python train.py --n_layer=8 --n_experts=32 --init_std_router=0.0278 --lr_router=0.000708 --n_head=5 --rope_base=100000.0 --parallel_block=true --init="normal" --lr_mult_qkv=0.4 --schedule="wsd" --final_lr_fraction=0.0 --batch_tokens=65536
Below are experts of layer 2 (counted from 0) of a mixture-of-experts language model. Rows are named router (the router's row for the expert), up (a neuron's input weights, with its number), down (a neuron's output weights, with its number) and show model dimensions 560-639. Each number is 128 + 24 x the weight over its row's rms, rounded and kept within 0 to 255. Numbers have three digits each.
After each expert's rows: "raises" lists some tokens whose logits its average output raises strongly, later layers aside; "gets" lists some tokens that make up at least twice as much of what it gets as of all text. This comes from a sample of Wikipedia text that the model never trained on. Tokens count by the router's weight.

# expert 20
router:118096124085108135151115121159201156113128132122111143100128108143103085137097178108139163128105134104139138151130111120079124111117123139165122095089111118104139108108138165101116121156154138104125123137145097126133098100134130123149127140
up0:127100130123110150081120148128079139115120099086156131099128147139122102159132138167161116133197159168112162142131114126115181132173138159096130155134130155155132150170107135106139120097116129117110122167121127089112137123063173086130102167
down0:129063116121146189138119109092154143182155155135131127155108130130083096123164105135094111130106120164153135093090133145146137097144152124109132151088106149097066148132119155122123138111126123101135147113110167126157107113125093145102123149
up1:118190104136131147137139147128152135145098120152145113104132097147143153071144116162147124137112103171076128061139144182120112165144122130075111134102157121135103111122175141120163161176125120115104134103165139113160098162093093135115111154
down1:136109127159089123159120108048119093122120109143157157113125141106151070116130130119096176170154141165115110085090119086131093155161159129148163141117114105132191099149122137113120119107122170129120104121114121138113127130104126101112114126
up2:115120140105121139151190143149130128093137102109125147119119117145133138127130170131094118091146114109128110158119131115114097132087167100139105113116140109102129102136118137116165116129153129134119114133141136093143152091088121125113134191
down2:123137115137112099125148114149117092157098138130121127128133182146137103141152113143156113118134173094131159123097080142132154155132101121154134139157092160138124124126075125158127125108138095095157158158144148135121155127148174116117110128
up3:103137105141102134123161105113152108160147149112141137148120111079115111134105117106103103136127108108091124115102121159156124183121142090137110093144115148092112079125119120155102151118136111142110129127078129130129105161096110158124114097
down3:109132159097111206164115171107149094103152182155129076092125160098166113155123115121111135110083104160133111152147131133127098157155119110102140175152124117101142114090115148121140095096089159104126123133155145087168099080078119113103132147
raises: " a", " an", " among", " made", " seen"
gets: " was", " is", ";", " were", " are", " be"

# expert 12
router:075110119098124122152150121170160145116151148084154061146150116112144105169118130129127113163159172139115143137143124136132134086162152103139154134108161106139139153122123101107114138109161111114127090136157131115162114144134111129085146112
up0:174107147108102143168111155107135107161123130108166127113134142118159144095122128140129135127129089140130097105131123104083196071093164097116189125110128158113149090153117139083146114121124136125160153125145109114096127102075135107118088123
down0:123084121150092102187128113100178129108131128163092126112113142143123127136106116130135133140122114143120108134129152069112139134168146166089136160103121121121139153123127149146160085122153133129122082165168112142147134127148111090143102149
up1:110101164135145133118134137159151111163149160094123082185104144124172069115131124151133178151117130124122121104106135204126122115125149116142095087147103118121099162117182148106098170115136146145140083092149114134151076141115101117080113128
down1:155159133131107114117096099142150061092110147117136135131113129176134113126091086096114104099134150153134104095134135092142132140125129102138145108077138155139166124130135104174141142178129192165144118114128138162124105134140134160129099184
up2:105151152110133141116117118141087139103143116105103093129175131129144108115118141143169125172095140157150182081124152155140116156137168133091152120137137136107121117089157126090121079155151124154155104118135129119121095179153123171124193155
down2:095097139151139120134151121100142094125139144144143132072103124162121130138094110125122141141159126147103110123163130092108150150117119125124103145095143152173118093085130107131137118174123122088181116092104128118144129065156146145107137129
up3:127162146095110129142121155140111128119128103134130128122105144114160144116123141096146165066139126087099121159118129116109155119152131128142152107149138161116170098114118159129122105177083140127115138125136096117100152142139103132097113128
down3:093104177102151110103114134114122133128103153106116152096150139170113132102137191130149106132169148112153146131133117127144094120139117116080110150110148093146099128109088147134145081132123144120141152100151112130158132110113130084125135119
raises: " and", ",", ".", " or", " &", "s."
gets: " by", " with", " American", "ist", "ian", " U.S."

# expert 5
router:109083130127112089117149109132149126111135103128151108108123115126172115145127154171149146134147109102138149133109151115110151114162107126096128118106099113123136138130105108079105084126121112098116112098139108103145097134162145111138131136
up0:089141120140122125147138126135142113142123139137138128131107163141179102136166097140088106126099091122135122132122132127122148053096165125075148107138157153139123095152118121101190103114136165126142127124135081186144133138145150090115112125
down0:120122128084147152122146154144147147162122097181136170159113134084113140133102130133124164095136142162152152131123125159146084115143108115135144176169104172130140091129135140120135152056119122137136129121099118108108169148169153106148148111
up1:163132119152129111139121133095142113115108139113147086174101146159092089162168155134159204103091123123123123139109126119182143138124173104099111150146069112182118167141138127120087096108165129158128114127090122145142143155097130105160144101
down1:077094123115153126111149105109156084142119097147113122115138145181126134094112186081128120153201106116135138122100142125153111139120123157111112136150158157098129093109137139105133071135151121128131127111126126154092134114097101147094135128
up2:136123184119143076130127099137140163107122125121147128126156093134134153111117123173110123113165126117130104082125144135091151122132110132186138148097122121111132171151145128135138130104120125113125121085131124075095136169149119131102106078
down2:121070145115116129143162148143093143144149107138166081143124112126138133117101117110099109145111119123130157118127150132109107154127122113113095154095128122161170142155083110140114154108128161153126131134095180143098094106137079167115155119
up3:132094115069117123081139137123089206124090137123114140124154140140098145100118124136121145161130128152120132126079133183106125144143095160126106120103126107145106134121155182090164075129109156115156096174133076135159117117158107093121117112
down3:182049163132123162123126119106160139142156158147162089096105136165157110132151140117128085119104125091128120128131119117141104152078111125153150147154193113130132144069115108137144097135173155151075157119117118158164176140130146134147128129
raises: " they", " even", " minor"
gets: " and", " or", " but", " A", " &", " would"

# expert 8
router:116123112111140081141150145137157132107122149138158163117130110114152095146089140100105131158144134146150119131096118113164112121123119170149140127081127089147120132083098136112094111115149140060144113120131127129122094099156120122123130155
up0:131135110123082139130127124127098102113112077120098165133103131142124161163099115156115119085090119113143121148153137086136134158150121119150118116138136118169139150146117137137075125154137146147120106107105138121156116137153122131155115141
down0:141180124164138115090126114144098152085130111121124118175115156137101146130113143100119091119184129139103113113112094136148134135132136122126074104126132116141145165141149093117125138128140150134154084120131151106138131152111102122122087149
up1:142116125132110130138095126151155104133135087083135122112165136129153125126162118115109148141154108130119110120149096128192122094161106129095141141099122125133098131125120143142093140183145162147149122139124126092114123083184141151119146161
down1:110162124120143125120131131147119109100136125125133086136121073145093171132126121114112093110094159141061152088084139126146108129133120149111094099150092121125137136082090149110147142096182124114104140086170155142123104081058156108158129127
up2:134110082125127154150128131100103149087110152136134139095108112157125160100129151125169137129135171123157143120122111128105129113103123111142177141116120180173142101125181105148094164146104133136128155125128118212109112127165150146117116129
down2:087101113083132111120149162198189116120116119160126093165138099104116116166125110139100120121125116138133158103123148134106111153123119091128122124124189087117134153109125135144129121141154153148118118132127117118137152122111122167140165073
up3:147125156161144135148113118138102166077124106122138143124113106168145088123137135099074132116149133120105096115153139098127099136114098125142109121097104147153086147104160162093104130140146135091098119115177112131133154140137159129130148092
down3:180125140137136135100101136128175063131169147132128105116125103107120134149148158134160109148142142122183139092119133116152122129130102125147145173136142157146107134095108099125120136157078128172125150096113093126123077127162088129142157125
raises: " they", " he", " there", " she"
gets: " that", " –", " which", " who", " —", " -"

# expert 27
router:119123078100094101166123115119149146141129143153151114099117098147158122158095137112125134139093136118129114120135097157124133110113103115100140132129159096143165132100125118108123107127159114104120124160130094125131094129139074090164129142
up0:111115150115114144107092171160154086112152166107144141141109100112130116122136088065106130112100118093122124136101126172128103093115162098164161144132110124115146175107090138136086163113134147100081122130129090176145128116146141137145135093
down0:146137176162099154153159155109106107118134128159128143124089171136131148119122117152123116155142158137143105104107133169141153122115106112169144127144156167063145106149115137125191116155131137120108111169158144118125092109133120073098099124
up1:106095112102127139126131136145152145144152103127151113100135115115128171161128118166041165137140110102129127132112113133102136103165129125113119103129100129096132157144115160101116093147143154138165083142120174130104104138118113152123125102
down1:088127116099122089174116110146110126133114124100115174128103170173156128144123111137133119112113116106133133128195116041163135146146175132123170122144183116121137124086131094133138144163138119131132133133091123127105107077125077165104157160
up2:087102116107111117127101126106133169167136113097143135121090059185116064130149131111125146105118139098123125133120145114115148105077141132126126141102173097112084134136139122110118122129111047088160166167091116120113143112140133112135144107
down2:173152091120141104153159185119110135136145153126095127103157097139123151154147129094070121119148105119120119112119105139114133147099122155110118148131145127134132100122151115135122095105088144091142089157122146190075079097127086097113153094
up3:133120141093143135129090138116097173135130118084091173122177135134130147074111127134098138141118159117108138137114158167108091147106117117167109087180194048120131124163109136110161135116152132134105081103171079123124154135111157156115125094
down3:131136147120119107128145160125159127081115147171134120129125144155129115130139120190148092089115151107153123145077072140129130158110066141122110136104158134151159143090151159117106156135079155148127160151133161102143160142135131102112150138
raises: " (Gls)", "worth", "?"
gets: " in", ".", " on", "s.", " In", "In"

# expert 11
router:097102153125127118119075105154175159086122100138142119108128100127160141124092137114173139154155109127137165119134125155109168133146113177110168157093126111146166116081096129100106105180204126101150139133172114139152093117138149102170128153
up0:124115133144140115119100157119096185110101099138153113111127125096078108093125168119161104131151118149138148115172128142136101146148100154133182106140113130096101138128157132119093080203141092140132164102167099134150113108118128112137186119
down0:116151134100145151125144141125118123108129121105134167115171141142147137141145119120109142128137167161119071149126170129123116121159150139118130182106102125174121116131118143092182177124083150134131123138129156143132132104194117151104108121
up1:130125148117142117127105130172097116138142101135137136160086112117152112126134103133125121185134146120084118128168139104156138107181150149138115114144132144092098074114173142064146134139121133123169149124119079145104129133117103146117121122
down1:123119131135139111123128127176155141180124141106099124161099117156119106153135146152119130111118150124170128129150121129166103128144116138084142113086094141172161105136091150140095078150101137161138088143151173100096130114177169140109112110
up2:110113141119100141131151146156103120136101113187097120059138152126107108104097155131170086113087126131147122131165113112158108120102147122119126112131168111116138157129137177191136094097075119141128098141138157138165146157162148099156132104
down2:116148125089122149128145138163140133123114170132134141111150091162117124129097146114062117086137108106095111134131119127112154166165089128073136130131151134100136131097142081183106165122148114107121150134149126183074124132112107156141130160
up3:118111125110125077111107106130141112150133104132131144119153109107114126122126173102090153160115120126131097165169119117097113102120166124117118133124117155168101164096093117191152103084134120127131125134124106135119142134137115107077127172
down3:146185108112062131134100144136152107157118126157093134136092116119140174141142150131132119101158121163128117163142111155146165121088119116151113138063113135105144075123138136102139122137133132152152103162095068139149133143148103160135129187
raises: " defeating", " but", "”"
gets: ",", "s,", "),", ")", "e,", "a,"

# expert 22
router:097115092133123112178112099168126135075151075150116132092164125150149086126108139124142142150094138138123103142093115112107112113133129130114142134113153104151137102140149136113080120112157117122135109143121149126153092143112117123131165159
up0:125132111126119115149139121132103109115116125148131109074132122149106128100090168136115152112119110084143134129095136138153110141119110111138142134132130100131159144140122127152131152143130092087091116143158119120109133158107187162138158148
down0:117157120117128134110134142142101132067124158138088114139086125165116167133192103124155169165149154172161087138080123121124130149158176104089137157116137169111125140110135131117156089105095115101165143108147137152110130104138117124162117084
up1:094130082145110126162106099127117126096174052129112118143102160188108135147105115129083127135094143122124123130116153145108107140094099136109109150144136093138102165082119116135118136152136134147130092109107136154124145149093096129142146165
down1:087149140121129140132113059171157182148094131160110146120135124109173152148171112122135117117165155133136116140147120166138122109141165122162120145149141138168121156161113124123165154150103117083137107127148067120114138104122143111115150105
up2:188120150097139118143099141162139132143088114091173115126087113122123103135108107128134120141136107119077135120061096082121141091138124125115093097121163155149127112158197163143110108097127127126149110088117149124146147084164143115161141165
down2:105112136148154147136132117150120125167190135150097145133157123140151140103116144127106110139118121147170134147143144131141122127122145103107168151141117124155112122142096111123140123149183158120142089090146141110127131161099138123123102143
up3:184152154112186138138130162138148102138096123125134109145135157148092111120127139161111119144108136148117105110128161119122146104088147139091100102131130093132181158121108106125125110201133167107154121134093125101115140121081144110136097118
down3:111144174128131122123163141092093138119144164134127124133106161117173127120128168121174114116142102114109116121102126137132150171075115142170149106113109097136128145130137160104130139181079119150086097121069116116099154121107127138151151109
raises: "9.", "7.", "\n", "8.", "1.", "3."
gets: " 0", " 4", " 5", " 6", " 3", " 2"

# expert 14
router:129149096112166096186074128137179116126137093124117095123142093114127075134111108132132150154109154089141118114120143090146120139129110147135198112083089121147148121131148181108077077105143131134081110130157127108147054086159131136068117143
up0:111109141106105164140125112097109112102132123104170089139105096108100096150122091093106185069126125087164153112123146127152148138163179146155121105122141160105125135135106156094125099107147154136095156071129141147117086122135129099171121104
down0:155125104146100132129106118157142113120072106105118176119122142121116148091147128124169137177134152124095160124136092133102127136131076119131132140122147147137102112141149159099139126156168160123130151179160129143138089132141125096143130114
up1:117116084091147117136134104124100132139151123106113138114148163102124121134096106153130080149149171141101125098128134173150131134128101144116134172142144104162150118104151168150169104152107126147123087117157143158119117125110118153150128135
down1:112144133099106141125123126136141130144115111138122164149135119087118141144174110156061122102134094163151168101164121153126088139161104110091092109144128134175113107131132150138086179081107133130128157154145097095098117160124136175125129118
up2:108161148122146091109138107089101176105129158146122118123098138163134139125118158143115140135118100093177106093108097146090144131153169135137151130123133118107105141155092126158141143087112097120128099109131120098171157096151179099157119107
down2:158149160144108136140085101134186137091125111139071132162149166105174074092128135097122108124106117160115180113112126142109148144143148119123121083113095128159108091157141161114124136141150185098140169126132130127156093086118152106135167103
up3:115133097159146148121123101081174108173149107149113185135125124147115123163117126116121131120106150124083153102108147116142152142113088150083145113138173110151144137138111122149139110122127128127129151098117146099147134131139149140127115154
down3:128109113092173115133090152115082132121122138098110119111127100113174122111167206182104125149113134083124097100139120139108117104102133119153122112157160104141147102114130133117155105083143136125076105100109124180107089159120169146162130140
raises: " ", "\n", " —", "\n\n", " –", " by:"
gets: " |", " /", ";", "|---|---|---|---|---|---|", "|---|---|---|---|---|", "|---|---|---|---|"

# expert 30
router:095109145078109096159104089144170128133120107118140082052095103104167113132115151109127128139130120140165120145112100106085126117090158142113146100109145121145146132124150116143112109097131135093165138122122101112147116124123168134116142135
up0:119098162178146150149119165139156134157114132161113082114124108127113139120095096131121097085150118146118143118141093138094130073088142110108159093118141150139127157081131136105103129136130095102164140143112120098113130145129141168152104127
down0:172108123150158143134085161114144126119162130141104114167090130143146157120127114118153111139155133090145132090154138111157145168149174147104112117161109120129101103128126117158179134116104117118161069112137153158146130113111136148069092135
up1:102099074137157126143120127135165125129140159145128089073148121144118157112098111137136140158109095090147144118104136097160071091133103141147148145133139077117134141126116092113131109092117113123127161121126110134087071130128143089093157148
down1:112124141118142094083106143114105159137171123144130154169132138142087109102121135150144173100145070157129114131120128111167084106137129141125124128162155091111135091146105137112186139130121101114117105143186121139145137074119129146154129144
up2:152173118170119150204145161108119172091131124088123097119119097111100106134110103101128122106140134122111142087113120086104131168153146138094158142122159132148176096170117133121137120119141132113152132118135134102111129135134126112161109108
down2:123134185115101097155139162084103131123147113106123096126097171116132101139122131142119137138130181141105123121157150122159114145103165115132144139110119086123115096132123121144154076140125112161160176163163140159129130048154099109144117184
up3:110109125129134143153150144117156173136134167117126152083114109103139140133130106064132134176124104111144173118090167122128098132126079125097157157105129155148073137103127117134100157086110114070134111162155158052098124129113104121127165098
down3:063117164098131070099141130115128079108129145120105149150123114133123099116099157149134177159093110165124125145138119085092145131112082133154115122134070158127125140137122153124139135159114165102111158149141140122124108100159114148137111124
raises: "=", "Scientific", "-", "General", "===", "B"
gets: " had", " has", " have", " first", " not", " I"

# expert 1
router:094091078104141081147134138146137133130149097128160123067143120124106124109114160140157177132102138128150113089075140144149171156125129143099126119121152102120156121093130120094084110106169158112110116166154147098176108128153124130109132106
up0:099157155134158121110122129102163165091137179115135113110125165191144115112156142135128116142109104120138135096103125180132127123138156088140158082094093102123137119164117125126127124121114115121159145121089134126128111165122132087125112091
down0:138157140128148165117105122140105092102123146138124137145138155130082125117114144155095089135151161178124134106139127107163123143081077115102145131145116130165129104111113150158146177136136126140102144080147128138140123136178151136191149119
up1:121113112119129112102146110109094105130122151154132133066125170140142127153163123139127128126108111118102128160121106138148114110110139111134110111117141148149126176175139156146177167168159124132122145073135126123098138126105101100134128077
down1:159127143147136137140153104143109132096113073109087153132161132163169127091149133113075115108109157103084115112095137123122130138082160122146172108120093102132164165163129127141099124150150127069118129120143106095162102138132099149137119160
up2:168133158093115151109106148110166086136132114151104173117112085107116141114128148155159135107132122128164143176094110159115109125159104117130147117159122152143089104172102139149108128134121197156133139112089150142155112133156109134083149122
down2:118169120113182139127159097126132104129141151106142156131168126150117149087150094131100113101120165117110119124127083147135086098117137127155143165134139124072165137144105160147140102122119066133116129091105109138122124128105117092116084105
up3:108113130126137153175096129142181114124116169100127112163168082103087134156177080144104121138146078137106090169090098153119085124148080151082124098163077098153098132079126140117137148171148112128163156107124132070139100160102117130125158126
down3:171161159113116079135141138108119128117106107123109124105134162121109141115135124112158122094165156137096138174142129122095123070110160096147114125141126154114158119129153116144125128168087156129155084088171106156137133107107085143118153144
raises: " the", " their", " them", " a", " his", " both"
gets: " to", " for", " from", " on", " after", " into"

# expert 19
router:106083104152143116142124124130162146137110093128174130079164132118114098154134124061120146116103138107181135148099138128115104112181083114111135113118132097160134128097094131119083148109151160113105118098119116113120108180149130118129098162
up0:094102067108144129132114110081155133135157106140115138131177099127081117108106141085108143081122120132127123161152129087045104113054102120116147133153153115113155150150133125113079124125157154108136107153113128167131091137142121098121150135
down0:171142104130134134124168120143143090148138160106103152131154116132097139134151095135119151160150144124103120141122159181172163180167132131158156130146115149143075157113134110131161110116130091107188090165128098129113143107142109136120175126
up1:132130099154129096106128120108136117159085123146136191148138147172166146112112143122090148158125135106145138100082123118159150092167078152151151130047166134134071164111116122155129117069098116127099086118083199104125131121154128097146143169
down1:109116142102107138092098118122140120134105107148110130117126132097114161130139109123114120102132112159113113156130143134106127164080158149102146093139124143090150102111141135112121127143096130106156098146168096122118103127127129116156174133
up2:115095087140115111121104121158160085113118085137125133173138105133148132131147112161154112112099143131126177135140113092126127130132122162106162085120146117122158107150162100098115167112146089116159093114170146195122088117128160095129173148
down2:110146107123146122141159088111124109153110112128153162096114162176124101092131107134154131131121170106104088146130154102104119207168123089120113100099096155123103108061151111159107156148120121111113140115122138130126122093109103086135160100
up3:131135141085155150143172135121106142102155127144090135147128129098128147131110145086108128095119181129089126152104122109097152095183136162151112127121081139155158105143072129117097134096128120150127100113155115122106114128139135124123132144
down3:155103090155157177126116142122139113125079112137122084122108112111135143103088142179074162120111173105118146146126112125084138076177151105122121117168103137120130133146118139150114109146161148125133145163193086146124147102138118097119129178
raises: " NFL", "est", " Washington", "able"
gets: " at", "b", " M", " L", "c", " F"

# expert 28
router:128121135064146134117097119165141138152136124127151125092148117127135073181088158122132186141154162151118116126122120093111088122120150104136110154135113069132162133113121142093122133132156118095126100133080134085130091112107125104146161196
up0:125141136117149136137117136146138098137118080103127133110134112121099161161090141127137128145135153161129159145075081106095158112156100103174099148106137078154160142103121162103098104163106133105129122104105142137154128129149126089131112150
down0:112171132139124088149148175139142104085095167104129161136062103131169172126085160121133130153166160100174097129131126131131113150096120133109134141122097082124116121158167129121103111167116133161152128147158152133151172149124143163141144166
up1:138108175134146181157093111156129169166151076126133159133151101160095150153168118110118117139112077108162119120094154117149148144165091152142129088094114117164121141151118111087096149131101128093101137098109143150170103115135135153156113123
down1:094119124122127109120124135152133122107088155115108127079117143093143139130139115134180101106123114151133112126133113105097103162129137111181153098154100146114110101128119103146093131108133133109174154086101109178170145108103129153137155149
up2:152118131131116150153153162155094123139143132163096126122146151109162115150095145139143111093142123152085130142116095124122118096126124118109137120111102144141114125119147143088120112085115115099132141111141117129132099096109163118158105176
down2:132140093141128119119145138142126101102131096161100145137083124188129125101112177096142111093112091102139123072146155185128101149158163130162119168109137097124147091119166136120144120132140123092154083100140139126171113175168080159120162175
up3:107130135138153131159142139156135132129127137113129132129118137141119114099090098186103153105065130129107123144120183146157105147137115146136149112129121110167159169088096149175139097128117144145176110081120133109160134157152095137121138147
down3:138124137127150164098160147137123131121094115160117090116109118091141118118121119149157128122106113105148129085113109100115139156126125139139108118107097124106112117128098155161133142115117151156115138135146145075097156135144156105150106147
raises: "ence,", "ence", "is,"
gets: "i", "o", "a", "u", "in", "h"

# expert 9
router:110129077153129090150118069161126101119173118120154127115157141136156078141144158136116132122142131122151180117119117113129147149151093185140145135088136127124139101145148128149099170133160107126114096157102100128172095104106139119122121099
up0:090118133135105084144141158127121126108129159149113130120174072132158148149100084090148133134131119139155143064096127134107103147140106121124133158139124119078092119148158125131126132124119103142110153146115135087119130126146132169137159121
down0:144117111129163163103108169119098114159178107142093157130129136099103122128125129114088197101124127140151129136117127113131145101107102145135127153163127149128112110162124109160129119148088124169095116172121148120101115137126091134104106151
up1:124164111127120087119141160139147160124084092136150145146099166116098148104112122129152131105113122114116128123078111078093119069115126120118123089112153156128128104086111127131148106158132158145129104130165128137136154134121148155132113119
down1:128132128153096112135152112147170098154153146128143078134185144110102136174154117138089141099145115073124136148124104157154092127095160124175124096127130164145111088151104118108108124108148152155109120145118147105118153144125146143139132103
up2:123074145147143097131112138131144108099128147162111118124129148112135156117088116145137124096110114089110141096135114152152135141090154105112162150131108114162164103138136136117133111160119129153128137114121117098095173114127107152131153140
down2:173163123143133113144159130121126122145125120137116130145124103128119111109069157157139127125143082101098132134124090107136097115097147127120118131115162146069121118124143122121079200107148153109115159143172097143124148098154132125117118161
up3:156112127128111094167109163089165166110127098151102132125090115121154118169104139100170144127149133128113143133120105142127133118102110127116119114168133161132117147118085149181120097113136096150093110130144171130104076101161147103152176117
down3:085123115131113125131120137117116140100169101107138136173152118159128110157110101136134148105104109104122085119144117155104109166102125099149138125145115165112112165111136111187119105151129147122108122171109152133154150141082129130137158123
raises: " Born:", " Education:", " Website:", " Language:", " Title", " Type:"
gets: "-", " 0", "',", ".4", ".0", ".2"

# expert 13
router:102094095159130104163133092113162153150178067142111094117158117140112127139121126141131169106141124145140126132129124127128106076142077116129126096114126127148142122110131153080105119148145129127134117115113127103147118128145111132123095124
up0:121095160115121126161120159144127153166096120137134121074123131104125086141118104104119142181135160164094159128151096161147067132133175147091136109129103150121181120089143091087159087155108140116135137142125126129152170122119097119136101140
down0:144107131102109117121136111121128128168137131108136129135135130134149113144106118136141130145171121107089135099165164144115114121078109148126102149137103090095125162108118111150145122096121137118164146126127093124131126150106167103082123093
up1:096128123138127104134150095144112123182112145145093138149124142104140140142135145125093182167138146108155120127120137133145116133168124077159158111121158120129103108145113090094101146134133169122135104073132101130085084116153113150131095153
down1:156142145088127136137124159089123128107100096163172170106154158100127086117128127131121090123114114145175120125129148152119099132123156131136161106113159115167142147083111169139109136120107073112099132185140120091115099147103173138136149128
up2:154072157166185143160124147129082140153108135137128087099180116146151126140110138128141140173153124102172106105131111129151138106092117172120128146113104131116146152112148118084121118119166111149128166104109114138110120144114152106136136166
down2:090150096081131133173124114091189144111131093129120123128137153128112093131122150150111133155108144139102100141139180114117144109109171083124105167131107122161121119134119148144127147168139162112125128163094148125126127119134153115074107111
up3:110164113141179121167113129103103152137121144118116140132087142082113138090119099077123105146151160110151118106122102165120160100101136065115131142135093154097132083131117107163147130094150142133125107136133140152084111076123133163100089112
down3:158118125131116131132151134148144131169160152126150141124121117143129104140114154150148133083155096125174120133197117137155142155130105096132132095126154142145063169137094151080100124121149119094117126138142150124113152132107158059148146114
raises: "|", "-", "In", "As", "==", "==="
gets: "\n", "==", "===", " =", " ==", " ==="